Experts of a small language model.
Size: width 192, vocabulary 16384, 44.3M parameters.
Experts: 40 experts in each of 11 layers, 160 SwiGLU neurons an expert, 2 picks a token.
Training: 729M tokens, 5560 steps.
Below are experts of layer 7 (counted from 0) of a mixture-of-experts language model. Rows are named router (the router's row for the expert), gate (a neuron's input weights, with its number), up (a neuron's input weights, with its number), down (a neuron's output weights, with its number) and show model dimensions 0-191. Each number is 128 + 32 x the weight over its row's rms, rounded and kept within 0 to 255. Numbers have three digits each.
After each expert's rows: a language model's description of what the expert responds to; "comes before" lists some tokens at least twice as common just after its tokens as in all text. This comes from a sample of Wikipedia text that the model never trained on. Tokens count by the router's weight.

# expert 2
router:082089112119095152079130067166152152138169073088114119129098081097189143149098143140134129121081102148121137110136148125088132091077123164122100087150136119148156117104113109082106138145112133116121093160053137104112158051103106172100140100156113127140126141078128163173172190110172118104123093137167124101112096090151157129154141066091153108089168147184087156124102078159126124109119109176179071177076089085100151099131134152120101177170141078115087101086146151119074088168069134137133139116106084116108148202085148157126078125128153102161171159181107073170143183112192094086
gate0:125086085091144149137171126171129105134101176133109155163104071108136102120098161148131141104153116092089146091099140108143134142134103174113136158123128147177140098191099134154114137108123110117128100142166169120165194070139154175092125120140202099157118080104156119127146178152121145133167083087245128115091157094143113114128113080061087105088112124147098122176130088119142180102176142183138110159121137090052144114150110086145056114156159129131104132147118185127160111170143112118112158134069106135133188154146156034168070136134132072119173126107064116190133074148148098116
up0:085101148143180144096128146115145149154141154148164139162130168146141138109097128141129153107135189168126105182146120168111154158069113122114142056100097119108160140115098114118078175104098122115143096114097076095158111125139123100148134154168134080056097120108120127136120162103145079143117131133080101066116133091097196117091057087123172071140157152124136142073122121076148097090113107080095132114093208152166081160182097113153130115050080116101106124151100051103093109087133125123122183135081123118048089154078154184132151157152134089115104149227150115141084117132087138138
down0:179158142070138140099128138121255094228077166176126142142118087142139137150081163160162126132165159094162097138080130080150099166167090119179125128134137136159098106154093142137125124154141161089068143140164120131110134110176119095147185163132123128153146109143134143115141111108142119071136084127199132110102110130137158104166150114139125155125141151147128147124143108147117114080115166106090183167130153151118114098118099093149126133154098106093143087131157124121191109114148096117105119110119101152139133187138095100138140168127135104085125105073111100106093125180124162117
What it handles: First token of a new line or sentence: table-row pipes, list dashes, heading equals signs, and openers like In, During, According.
comes before: " ", " The", " \"", "See", " Total", "History"

# expert 19
router:076086111129134145115133103139176165203169091123142156155094116099167193177092191128136129113138097146150162114121173098075149128068146166169093120129098103179143111109154091051133109178101092147117095172093123144113150058113091153114130112132154139071084177106124124166129151140200101085120098120146178112122123126156188120163126073105179040145145144211102182107089107180121132101120106154179099175127127117121167117111097145155134163135120107118134123131158110115101076147101118054122159083100122114099104167099146125109069117123133101140102122158111099111066168161159114068
gate0:167109099124131043137155174154135121144074107097114121119060136149112150142137146152126154145099113101164158128115129101119137119163123152158132138108138091133153132122096105130135050179085143177136096123102119112164140121131067067082097110126159143107052218151120170156160192142095146104146093144163162153182182099113175110069088094090200099180115105160164111097102158081077158141066093145119159127112134036116121089130121151158112128125103153165093153119186127158162045098118150137131109135111113154162126130117201120113115100189152086150141127115091141128126089157183108095
up0:138165131125144088157133161087109164121087079119162137133169124233120128234121124168159118112133139135168136153121122158147127146156098195159145131100119125110144152187152137136140150164098114153136135131089170107144117115184151129114145153177146151152083135086051180120099176123134136096183072142121172131094128137156124184147146105106216099176133105197139115129132115062108144080078121149108154121118126099102139133101084116142197165142089096169160160107167151117153038127157166147117171111109104165089096110065152129095149114087150133135129096107157115096191089187162113121
down0:066137147199180130113141133101134196166159164159172069149107131113172091121157107107178191065146103194130100132190124155095148191120138229165135160091102183095149184163106131124125161115156167200149117165139131120178129096126143058137077155136156161109121162129129140146145114165199177153121147117102100159127139131076124088100121172123135137131108149121147176149121089153139190137124144188154198204139110088146111140079159163131103154099143092104093114152131183100148160140112095073160106139087138150109129160133117133085107116104123146151167091126105139097139133136170132148
What it handles: Fields in structured infoboxes and tables, such as line-start dashes, labels like Personal information, Genus, Spouse, and year digits in ranges.
comes before: "–", ":", "\n", ")\n", ")", "-"

# expert 13
router:100051127127077128100103113108165185186173104161142126126060156111161137202113170160139086126126129144148185095151172074079112069107073153144118119121099122158157112095171115079123092164100127098126157157110161157119142086106112132120163151124130214095146204129149139185139146130149127074089136144163168106142058154140185104148177126108150070120153164144093154059110124190120113106077113156146134132095078163104174125106153144131124185153141104126079102143133124063103085144083103104123149095102126109115118181130200164132123121133138110136085115147117117160093191088166124117
gate0:128137112066057133159069109095170128100110094155120094131132130152227156188136162157147170136105106135145111176088104163088118141115092129147124149128149095130093141078155095120122118090120146059148073151114099101136118110092168113134161105152096127115147119138143103095126152099107137121134129101111152144159025141116110116092133148133107165095158105082096107090135157139131151077097166075134121162129118135151116117123144129131141186163218115169102128095133127088033108150027145136213131126126150126129184081134133158100160098106127124117178062145176109119202129127161074096
up0:132111142152142158162189144190111111135122158119112173073160069127096089100122137092137156154126135120102147109163175106106147075175201145114117109144097141113160112128167146150132140117154089131134149143141129123126139113148117129146099162117175145111116146076098159112144089172224087117173122166123086113079157115131101165141119169151131120055153157143189068089152122127145110145134123150109126131135123147050159153163139146158161055068105129086150094084089118130132155085129113132071082048154135101095145194171106151203078119162063160099161145146081150160058131111089172098
down0:159075090186095119126157089069184087123073061124079152101176072121114148146174108155173091159080173116156150147112061143108126116098132130146179090183092113154169117131148131179160130124056112112104158169161121103073149145081101087054145174148119149145091127067148127166106066141128083148098161144108112182181124110140096112162121156100071110130139099094095182143117155116095117208116149114149154100125132145126117127129155117112056117088152092168154097063114111145145135110103089155123090163147095091077129107099140180112119084137101132095141132114152120166135126134133179074
What it handles: Country and place names ending a phrase, such as Italy, South Korea, France, plus line breaks after list items and final year digits.
comes before: "-", ",", ".", "\n", ".\n\n", "|"

# expert 37
router:113091093112094183117129098129164152159169104079114112141103106103182170152109166132181114142108095157145153095161156098063153108090117157137107081133103124129127104063130061109129118159105137128122144124085117154082126124111091142108187134135155195126113213107167151132127152166165088117109112175139197116164132101155155086177159102129153111095147132148109138099108119169156100107146073174167093160136098116126179120079106156112096168155113091059112103077145134113097099176104101094157170105122063107070081184092155182104051127087127078151151184149101090096103160174143103112
gate0:145178055198124130111138127130132134177120139104165077155122168131158118077105095167144106146114145134140163132151160172086091117063165148104086163156143193135126151100097158170159110137148132095165090158165132096112122112126129129144172061137160152159120166150067072184176109055161140136057155100090129123177146082129100137128150157151108164170136097103113163140092090178153084121187131120147038154132131133167114160164140169123181119162096133115128107074081178123110121069157165141076128188136158130109130117127144135110128136096181129152120173127186149182134122174098067131
up0:090105146163086139174160123159145100092155127117082183192121117143090170145122149169107137083116147129146136162107168131076142090129104173111099099217139107147098086136120123122116186132133119132148157097095078160137127155177124114127105156177093124147148140156142158096158094137196136112122131102150124127084132081162188130120169089130080071120204180084126106198171188168160105146138107124175200091145149155089109124104118103110106116093163131111126107170079113138140130150135095136145094201157146130164160109161171136164147077170059167119099177127127189196075112155116084131
down0:153086115126136080139118154145209081140136127136089103132165111106129071053117099137147123129117121162127099131148148151040112095094140150200147132189125158114157130135142202146149084163161134123098143153088084128149172097103120118188150125122167189124135123118110160111095124092127070124074149115109111130105119166222088181121137096141101091098146122166155146162121144198139142120133139157109105151095178159125135132131153201111124106172115087119123112098192147162183075098101082213122124116081077137156087173176122138182163070183123141132150074148147139153142134122153151105
What it handles: Commas, decimal points, colons and degree marks right after digits, such as 12,741,024, .223, 8:10, and commas in dates.
comes before: " ", "0", "00", "1", "2", "3"

# expert 26
router:055057055101067178136080119144131166139168105112111156164103112093156147135117156121181100138103116133115148078149147075111139113074103181153118101126071154142129113119136086125072028167069092082130104137074170146106138125089108147136165110192122132109074144125147136130130184101153096092113103146158148125136075148188147116170176121102167105139147174142151123125114091164112109115133144143142081150104113095112144079117137115133080132181143117096100087115148145103109107191062127142116130139104115131055140133116186146152074150136170113166111147188103040151109182156145099113
gate0:084162115108180155092157096041121163110124138176077057116068144124100138105127113119176088163135109104131114135139103112124065117108120144161161077066114198135128093129125117051144151165139120104136133107146143092069197121081142179174124112146180143117067086152151144127122106162133138085110105110147148134106113124109126098151119080150112110130153184120133123111109155155120171127135122138118168153101176128189133143114111176077125195131184101118160139165137112154095174099125120097149134152171107135128164146070255091129106182096169061161110094125137131181146182137117138116
up0:154109144088129114115073158179107119128159108139111043081106081113145162114142174123108094187102125084137170172167111170146058133120125092155127166146132131150132136151112128140165122099115152126139129106106137117094159095132121084148089194107179101180145130095080132154120143095144159172137230134144101097116121134163087098063098126132059136125141137183102104107136109081131128082133092144176128126103118110038142125111155173125101098063170144172123109125130122129133085197098159117111109115085121076110124165144102156120105098183180150133095056177155145219130119120189168132
down0:109173096103103074168132106124098144130114131138138096126186167116122157107119177153114062101103162138087108169166117160103138073128157101146198165193126113134114130117138175080118164150096111129153166064054164162082157105168140108107115119098119106202153191084113053111161135090148145153104130156086144100120091101165091104108096119123065078140125086105096121089139125076178102122112116100175125153157191127114056121076157120084131153093095130156149084173092115102119173152139081139075156097117160125153091151147067170091167143103148134132083167149119110179098155108107144102
What it handles: Prepositions and clause-linking words after a noun or verb, before an article, such as of, with, for, during, that.
comes before: " the", " a", " his", " their", " her", " it"

# expert 28
router:100116138093121151113079100133136152180175097129093160144125072098146150185121130175151110150152103131155192124175144113091139119115103178165113081103109167166100127079108092102136101163112097115095123144052145144065159135110130142111173174122156163083094159132183159160183175162118128117107100172185161091150086110175142134178124119104105121066227166119118107087121108181128092100094126163145057157119078148131128141078120139144071143146127114078121098091134109116085103159099154108130139083095072089075106164090189136136110130088131092177123107158105089126120194098166104114
gate0:141107085124124148090129159192108082161129113148141142139136135127149174151115130159157095124138096181142132105099087092120119139130107126170101129148098183076126138124162117079127147080136093202145162147082100120139134139127181175191191187127092187132119094061101188098095137141087132122147141125168130071055067104157112135051135141150133131180115074125131117133107158123083120199134118127098091211133113094145104135089150095181081106114074102119136150170147204171091172112094131166166138177138110142059122167118144089126090140166143091110155115150169109132123102120092083147
up0:081109115169107103114156129156137138152132084151124117149099121052070106154117140174198131195130113183133093138190044101174103121133112136208101110128126151157145128120157125135113143107142140131150149185083081126143139132147124100169193134103088159160091138073141125100137091143079138099157121140177086108147173148145164125102096163129087209160109094109129108136071087109113115198094083109135174153181185117095124157072186125150136130135179121095149144157157176166139140134084153150175125128140191099124100110120158069098136164128134090102200138169140074158097125095103135153
down0:122178146135167143115115162042076130134194159187136155167160181124135118116142151110075150101068096103108099137179093167101196126157103161109078133118125122077192152157160119134126106194136135124116157132159132119122188149141158118102150145090192139170119128156149129096167126085151101119180099114137116093111128071125149123147148186153146191108087145124109172120122063168112162140165101088127141090199110114137106140116136171058092108128168125113141085125182081177149115108098162133114104196130144152138106093081200075086148115113142080080162157136078163150140105145085114130
What it handles: Commas, including those joined to quotes or brackets, ending a clause or list item, e.g. Yorkshire, he took; guitar, producer.
comes before: " and", " the", " which", " but", " he", " a"

# expert 7
router:095107115057112196104068099152164138161153107114142137134072112121181165135123163149186120114087081163148179122167136112058131112111138145194103103119120161126154119119121091077117100169092102070071122181125141156068138144120088203078148076132126182105135173142134148164146131131152085092125114153172171106120105102146127118168172087081128094087149141164103126084038119157119075137079090142181078143141077128090159100078148155149092142159126101129097073108137154119112134149113122096147146080125108068091131132105169179127084135083123099137094182152119101112120129119137083086
gate0:093134048121113117171151132172175124099128118135135149132145182097186112181119110096182106102166125137113117099151057138069114093139123089133119132074092173132098166071160115074087131123094120071099078119065112065116097137171131163115100106100113107027140142174143087118112142088127144128162077137143136084137105154136122129156122194156128104168097097098112113133102122120153139059101060063159130121116114162173153152069142133128169101161140103138114126113062157073118182162090141138108131138138189211102113155123111131065133132129171133142116095182157123091108113160135094144
up0:172098190096116113149090129164113158125112122134178194105069109111083129083121196128149156096101148123140202145091123160105115193124138103123159126143155195113157100111160132130203080143182212157170155137058075095137117089118103098141143172141175151128113094082185130135162116142112065164133107124110184146147121195104115139092161108144179160092158154185150149135152118122169108135208116122143210120146162123082127112183094165130105111081095107103192117169122060132151102101122106139075149127139110120111133142092096134168144151087157082124138136118120113124131101140147110132
down0:132110129145171115166135127129078145099130076115102113133153147136158168104142132170151120098157142085139079126088096161125116173180141123160139093175097087188156129131113100098136110133074125087110150166113224094148098115073131139180105124045124160135081151151167149128099188161122179123128099119138125103065103158097160110146133134144149144168188108096198113169137109146135112135087149077108159167094109130132124170137099148087096169123091185074182166112157171134158137088081163224104071068178117098101139128130081105161145156110103078147121075135106130117109111123178107180
What it handles: Bare space tokens right before a number, in dates, table cells, model names and statistics, e.g. Mark 28, June 2011.
comes before: "20", "19", "1", "2", "3", "4"

# expert 6
router:116083095091121164127082118116157166152131068154116108197047131086184177162113164170127126144102089148142161136131153085131102133092092185173090104128149132134163123140122110124132091188108117144075111156087133170140144066113063154082198131163165176143090189113165138146112169130149118087119078154122169069128075134168141107144147079089168097104153151168134133091086120159153134101116093168124078149134092107109131127078164145135070096157138126128063095120155142070094105169106092103156159098051072119110130156078137138141111140135129099171081158174130086097110165133139102146
gate0:109136074107086106171141099137122091165141170199129183163170143153142048091119062127072157125141100102145146147097138115116156099070166154127100142186173112068072148132130100099094091155141115119126130140146160148098155179143173108115116162170101100153137144097148120116131065139134095109075122097095180159093150070112144159141117129146128112088141157158141167164117174159116153175134186136161134081028090135096143143126085181149170187123135117116132141110129086153095129102125075151172118092094100126147130112119108111141103085127096078034195109126111078181087151122144098156
up0:145065159063145083160148101102125103183133083130139139101133126139112132166067141100121154175085181178119130101095084167125125111165099162108148131123122122092085199094107124097163070106107107117147159106132096129172142078090115136127090195118062122116191108117173162152091137167150124150128100078103138127120080134138148069202158103151157080166144111115077146120151120104168119081135135128158120083108120135112115157142058161116144149093208096168106176084102121192112141076080186181174083169131082114165108135186104125152154115103156106168120127121089147170145144115089131147
down0:061128162165172116105148080135091112187131097087118129108134172102104137079099085154107119177144131164101115095101108157146062078123123117122127155177174112086100196142138115181137085146042156111131161172140124166084097149108109098119096104077152111152156118167122155152141107095120123111188107140104159199134132131124183165168111158088068187194105156148135083130118132050172182130138109153153171146105113132188144154118107120106210111155109130159123100136136089131172099124131191108104107074149101167114140152123155133140147111132151151140137049195097100108156109095138168103
What it handles: Nouns naming a person's role, office or relation after an article or modifier, such as President, member, coach, daughter, manager.
comes before: " of", ",", " in", " and", ".", " for"

# expert 27
router:106091098121120191106091120141153164165194082146157143141121103091133152168117142135144105151111097150100147086151187099083156123114137182132078073124074090096154081066126090150090123134136085098097103167061166137119134101110072149085136135126128160133084189143129184170149120137128094083124046143139203110131085111170182136109121093091115111106159175144106145086132099153150095098107124137153088123085100078087133066104157184165059150166120060109123103104145196136128121133076124121133107102101104107118143141053131136141106127123101046151092161157129114116083149129157107114
gate0:109149057109133097133114124060129126165088143176150107140160143102110123109138133141210124129073156154129154133140104113126150148131098130100099109139147142119115117073114111150088160130166143120098055120140133139118152108152134144104112174133095184032181125168112119160136099096155100129139080067169072151169114152112047123096132105149093081148157111151136112110137081117137140146137147093111146148132130101125084171025133166222124101146076120131116106063134161124153141139120118113113110133158099125103101152106116128032060174124105083136195075190172119147157125055110134139
up0:148124165179128145085194125113115124144163143096123150135084190082164154089175133064064142160134070146200106193115174130097147120097146201154211142099135113135162133107129160120133126132100109175128102126110133085175138138098123133054113137106116077129083096119137136098088143218137125137152141158151124145169134149100123141154106127131140089188113136134125133121105153184139126209119147091145129103071147123192153109146132104052162112108143137133145229126178133086100116123145185145152141095107135125139153135128110134170093097165141179159072078158076092086114092140141113116
down0:177092140209132125186137115084134169157098103093154161087132184159126141120150110138067115129080161121161168201139154172205113108120129093164136146110169081155123097141169144101115116119087137124072073119127145143093081144119074145127149124098124106162138087107130150194052201149189152135123041122128125168151146143149100131111162128129079100169151192121146138169124074118159081142168135139119104147156144086090096129154103191131122132168138124129090109138171161103088144139152128179137128092130139120123076092189134156130088213120117124148064089132099112130098115085162124166
What it handles: Periods ending sentences and opening parentheses after names or terms, plus colons, semicolons and closing quotes, e.g. Parrish (born.
comes before: " The", " He", " In", "==", " It", "The"

# expert 17
router:077074110123108157088108115162167144153144063107113148140062109090168173187128160157165102116088114170126140112176156080060141092142141168145082091123105113142187102089112087125115081190122080111119126176115112109089163122073097135126180108122169148114102190117115167186144136151196108098083108142188146109140098142139152118165140074065151134103152169141072124082088126196141111123126088149183093159113092096106141100092103138125081161176127076105102069107139150129088123140088081133150174127110119110104129177121160143051113150111130126174160176166113120125104142149150096108
gate0:161149131142162154129096147138146130176115125115112114117117110088110138068114115064100126112134177145223096112124174125142098042183084176145061115162129204086187112154154158205117127157162151128131085123128145114136096118123127087135176171101155122141128103128113127169097072096176071170141115148132173121160116112101200136072172129131130149122183143092196112134151094129113153134125080149140120114114083054105140163088126098140164075185115142115109090064135148135062149121122135126156115078128119081108150114135147192099128091167109124178093134126202114154089120131164146126
up0:130104133183122112160113160134179135115101194075155167144115094157132145131130106113097127170133118155152165107160117101115080115203131163143148165127061164146112166093151152123084115100120141095087114102095127086115118087156095096186127137115157083114147172164167122076142153207112111160105152098104135117108153099112147133159078102095098151120094132115094117151073133078116167087020114125157149056143111098149161135158146129118098186163113202113161121104168133154087148082174172142110065144067174109140159150130151181119111092105112163158062147151115170203087111138139103109
down0:099123083141162137174082153166255075110154120161116173179060085149089154118136136099140174114135136054116106128128081127105123119100089132082102131133154134079117131098109100162104140137091107136111132113104150155145082121110168151158142098178125058182128103113104180107150136155056166099120151125139017148138103088082134176107101124114135099147088119145138084118152161128114149154115088101148148163161148105115158111149182159116124143118137134101095119123134146126204110128144134133151082066067159117146082125130126201119175112170164089102179177108154092100143155140162125103
What it handles: Leading century digits of years, such as 19, 20, 18 in 1956 and 2025, after in or a birth-date parenthesis, plus en dashes between years.
comes before: "19", "20", "18", "17", "90", "16"

# expert 14
router:063070080086124160076097093134156168171193118108142129146064098099151164160070141127143096151074087143171191068125141100111170117079114172178105099130109146128165090106116095113103099124102112136105141175118159138093142120071100167098147150172122172096123176112148158179122151116177154091099126143175171101163086088144146132138165131129119103078128160175094154078106118163110149149128140161145104145137128108110161116079139183144124180195173113076050094125163204090119119139125106135172156115114090138139137149133171146116086120086121076131135151146144073076110170091153082128
gate0:128135074110142177117161181115151115115107113128140179112092103116125094122085086113090104116178140128100115113134098088138151112108117174195142162150120134169100136165093155145228146111115135145091078198114141106124134060095128160077134154148127140089125147051079158175091135080140144063131197110155145110178168182132177114175043136171091081141125195108110174108159097091168167137135115124119141092143132094157109137086065058144139101118135148116132112120114128185147128198117149109157172088138132158163111190107105142175128130104139149116062125166145138083110131155127128144
up0:127098063107185123069096192071146081141170120081110120141140131105095112074081123114155125121167121154132120133064081137113197132121136106142104121147132152142128154167026183158150110128156132091139131122075183146120164187130103129142111144143133113108129189108105174108081121143097155099144196180103107139133198147176169080135135128141126078163163150120105131068161145164110165181155124127119187098164158085195098164130149116139104148107137149069133134146120101106142100148107159134166121140093100134113163130034193095165130122086102134117067150191140129153154136152140136091
down0:160104157162124070143102083119066125101089181126142099106129093111077115170159164080118084146131097093122123107153089167129116097169095159180103083104115068152081166118177088151130158133149143137053148101208142132115149114085148135117125100148093121094192144168171103156130166126114149093148139107116117138158094142087151120079072110112075165120058150200158113150125149144169124121134181135165126103150092174155148158206102047136219105127157111148132138122168130122093117108125155117113141108132166111154139152090110066121145113125089177091169163096153085156099130132088079173
What it handles: Tokens that end a line or paragraph, such as a row-closing pipe with newline, sentence-final period plus blank line, or heading-closing equals signs.
comes before: "|", "-", "==", "The", "===", "In"

# expert 8
router:120079130088079129109085120167141155158188112131112128138077070119135125150088128163158104166138091129096129118141147084110142123094071176176066125136101147151115122098117112120119086142095091143133113131058144115084164127117084188103130117167132133100071153109181167169110105142160063103121091157178154097158082126177135137146136118110183073120124137175074151070099088178105048135122118152155070171049148124082131125125099155139102143186156121136088089146152171141072135131099121139122156114134103093056153151116160162141088165109154087184112136139076086174136156125164090076
gate0:131092140121111130098068113165119104147197148102156120148082171169113203153191067134138146128139094130098120129129084057144140149201105087133134171161131159120104217126129119154164113150126125070145116117152154092103118126115111153190151107186148090161148122102107103197188159105127171130083145107201128150115068136147154130095106072131161124103131114160025140122139057153128143105078176117096124114085138108152170160139104168100098108140142133129144148187069079171167162149112154157105126132180072192124100137111113125158106116069122136096151112162105119117155113116147118129
up0:142117105149162166151148101120142131190108122129113137117167079038142072107084173089164119115119150122168165136090174211142063111136140176119117119108121111101119077153125149161094122141123103107126137105131123151147112130167110116098064189111101131106114095113138133056120112100155107094140061158091146137052154108103092086154142148133135155161126102103162163117135121121089195147179067089124196148139140129106146087111156096168169135088119126090061127082139179109070108180144112119111114139098158084107138130157136116090213175157094124163070108148072144140107117203107105089
down0:094095122136115141132098112142255148125165171154101125137051185153127165135164071137108177148181116103120132092157104070131141140135079154134103152193112140156109167105095105124167182161096124103142134185142168106113180130162094147104156154186140166149124124132105100179175137139182124163124157128188164132154128102111061123093117085164147092192157147157122077101084127140158086071106099127099126117127108147111143209116081158086120164160109121089118068160131108115172108130130102133139107171140128145135096178100098152132134110126112140136151092099140187110078131111172149156
What it handles: The word the, and prepositions like in, at, across, near, that open place or time phrases, e.g. located in the city, at the time.
comes before: " the", " first", " United", " same", " city", " time"

# expert 22
router:104109079091118167106083090142179177159134140131099142143068104108164189152119219140147108125099090150120125110142139101096174118093137130150093132150099140130135116058150064108086109159102107136112121194111117109095110109122089172093136098142129177134104194141168143150159106144182090111106126170159138144158090128147114101165146062072143102123145125157111120084100099176127115131093101128191090139141109106112128090061122150159101191190113099134074094095150139119080088146128087138138161117114096103079119135058164178101084133126117093124109170180104082104060138115184053097
gate0:115105127187133120164129078142136154118150141142121139126192099115078142194087151162122094061107141167085129104064117170134132127094219112140132143165138180169182150089159169178103139074104140114144171151135126144115119156085175118149102142071147181088119128080099144120096119142147126134113161127050108127137103135115125089194132118152236082088127075089108135135151154156181160136101182125165059170150110145119177134141159160122153122155138133130093177084127052109125130198141127147144140133097147123114110134148125138094167126197157172154146128148135168150097146096182085110
up0:094159102131125137137143158118144162130055092100103076080125119147149121102155150122133121209122149130114044095133111135118102129116092140192151137185089146158115138141125113128129106109124100143120131055153075094112116205175121169142151164111186170089105112106092143132154138076196141132130050151173110101125128099095144138089068119127081106187163122145119125142084201097120106132149127121081118129143089128170099130097146108167139193166095169190149185079141152169084129143122201095069111081126168138102135110165146096125089133137096123164140135138150083074126135180190089134
down0:174138141130101114174079149172190161161102122152160165202158130202093132161117114158132114179132115204170165166137175142170168089181170113127111145130103123103110082106088141137150138189232121152164131141088147153066124137148137176111123166106168111160114110102136165125098200118106121161105138123140142095094178148163184116100139169173118129182126093152162100120140111081139150145102099143137101199105167182125111094144143055140154148133137168126140120131172126149110121057141126082072095087076121085067073137098124126123101143152112123140108125146121151094114130177084104114
What it handles: Standalone space tokens inside table cells or after colons, usually coming before numbers, currency signs or minus signs.
comes before: "20", "19", "0", "1", "2", "3"

# expert 10
router:076114100120076169119091105124191154158178067121139113156094123115187140153085163142154118122134120156154135100138190116102154125096118136156060110142096095123148113092101082110110110162125102134077109163116114154123128104115076136093130092132117189116128163125167136150124141126181120091126108130132165084116090134169187135200157111072164093121161164157125125084081095133108135097132078195160091146127131110115154119095152175120106198153150086077090049099161167085101092156139094109130149107113094130092104203109152138085083162126115073170096185165112069117090159141176134053
gate0:081150101128114146096130132084164068089162146160162086181136165133136126137048138095107111141115143202122127187140084102151117128097136114193118102150138100099173133146181106072126130124091134123151106164107199144119145103118135088154063158115153117085075140111175079096186103183087158056155136149115104158109075167152127167175099141104115149103164171153131161145184169135130139149092089132164098136154164155077132123086166131114112185139182153113209178153156110115166118175149065111148122116092097118140101128135108136121117171172122094127176085114156065113084119173128167123
up0:131124159138163087121120132077105116150131132200123132123103116075136156117099141142169127148086151142141106129079099141132182166098142096041127125131079138151060115114118104151082074096168086117067106121160126092115160148086124117107089092214087139096116095133153101109147178093158091115152090161136109114112192097090081106079142180116103144142157115169126105173123106127141126093063209108140104137084115162145176110137101100141084169168191161121158158099121126192121121116079116150111072128129067102115106106124136067166196100158150108173102102122175121094115142109132092204
down0:111103140159183141131100140098111100132182100149094163101115096128121164108110129114105057167109167137097147127128098203109104145177128162107093133141088119124156156135087141149179193139110119147170120132141116130163186105106136108172103077165095097087088166102137127121074151064098128093094113124101120106141084150116117138122108120151114114155115072111121069128075173115136163125156070118142114120133079141145090133034046197130105071113100141152136150085097168137190211174132117149048134088115090149131144123134109204153148186128102124088090148067170078143124111126143139113
What it handles: Table header words, unit abbreviations and numeric cells in stats tables, such as Result, Votes, km, %, JPL, MPC.
comes before: " |", " |\n", ";", " (", ")", " JPL"

# expert 31
router:074106098113089156145098099118164159153194106132085145143117125107175146134109177184152141120108033155109119110126146117087122094099101124151101117139158130141131118060160086128101073148118100123116147149125139142074130119127095154141174144116132171155090183104183134190137138152154110067104123113154147065128079090164166107123166122105138042120155124137121168115121081177137112100137120152163072150089091122120149096087137167189120145164121051096082097092164140108112123195121120160128153086092120131093120174080118186084103130145182079154137145204121061119092126147184085116
gate0:148099106161108125134092123097126147126165132120139130134132106000149110159161168211116101161110085143175133161146104130108152131141132137108133134047106212121109134158164126111105110101130121083186205134165162123102115078108090144197135099095135092134110089102158109107137090142105153197129170129061141096119118100087126110131165189159160107113140138152102127111132070108102140189110106075108153102131120061102116170119147131134093164091145116092068166155119176099136124132082109161175120147166111141096121116047116180132102142150105153134060161134094080132129157118137110088
up0:097109112132113115124142132139114180161138131118154143177137201120118120144183195166090149082157120164137201149138118150163165138092183154109138175089107067115109071130101131091133121078090109056191107101123172140142123130151114159134184085065098171131100084094080121097113115148142147199120126105147088138109135083117123061187120147101139129143109143224043142130123111136140079152132153107125071195181111083174133095127189152159122144122124115182149167124137104178149120147072156094099089153126153130134158091110124121092094089131144122182140098092121113129095166143146119173
down0:119098150149171056126140142076063145103172133128136168129092163156106087095134121148138133053094082101162123113148145199150108089153102170087189154167129065143162086157088150074149087105146146159127154121132155113148131119124142135130181162147066120165094065153198104147163099135174147154173099126105138149127111092088142127180121035102116128129071092169105139173167103132119127110136192152139125139151097125147144172131113125118165115086108103163174133091177100159135101084122047154144083165140144138146118155135147103121155048112164086096133117111130064135130079157156172151
What it handles: Census demographic prose and numeric tables: pipes, decimals, and words like population, median, households, "of" in "density of".
comes before: " ", " population", " −", " %", " Votes", "%"

# expert 1
router:079095126129099188096067084169207152166129119118087138128100125140159159150090158132151092137110108163125156095128148047078133124048062174180108111120122124147175083092110113062084111120087101152110130171059120130126137109129080138109156125121153152143114158107187165161141162119155098094092102170196167082128110097130202149158121084111159063161160145153121167086093085136160112096130091160148092118147095097076172097132111157148116169146150142089103075120157139095124097135121105116147142108103114119066120170116169144100108137121133095140157132126078103117042120157156128083
gate0:141135140089085194127100154121104196143120135103150096079174100096104150094091140182180132140198147119121141138171139091146103131145091121180101099131132175153120146136082155108095143141147166161142208141147153113120089089121126247100133106135117115146106088077129119134080182168149104162147061141106154064150138090146213145105122120112044134161099140130042168057136084088156121130139122172151146123172144116091173146097088122111140130133100117156079110130159121138118096122128083115208148107125120129129136112189081138127136147145168127162140103149140089150060124139126150120
up0:108126107124187102111127123080120084112162189170081185176130158122148094157151101123114149106135082146113124156089131151127152153097182116113105140098119099110141136092192114117161101138149100084114082103168129167123132153135124066188137115171142119179118169170101115145162143105138185076139085122195060133087125145150128079094121142108163081091137117145117142139131121138101218076075126142118109152113099116133073109155162114150191118134146152110183134139058128134150085145141169183139109145113092162125090140128149083135114090082117186113116205187182141149200195167107078131
down0:117135099092133124135116084159123102125138193131125115196094125148078112085081151108077124099079087140150141166113080130153147111107100107092089098172144147147185080034167133091103087149147131169070170156169085113142119156131100100154111136096138187157145150166110153146117073144092125107116123114129122183090151099160190118188099100125093073123208137174141133154108146146137240062158128128102136136168134140107160092083189164119119153156180166094161115153162143081139114115149199211118130123133107134106177184098111153158157136136130128156133120141121165136120146139137141109
What it handles: Field names and list dashes in infoboxes and taxoboxes, such as Born, Coordinates, Clade, Genus, PubChem, plus table separator rows.
comes before: ":", "\n", " by", " name", "==\n", " Coordinates"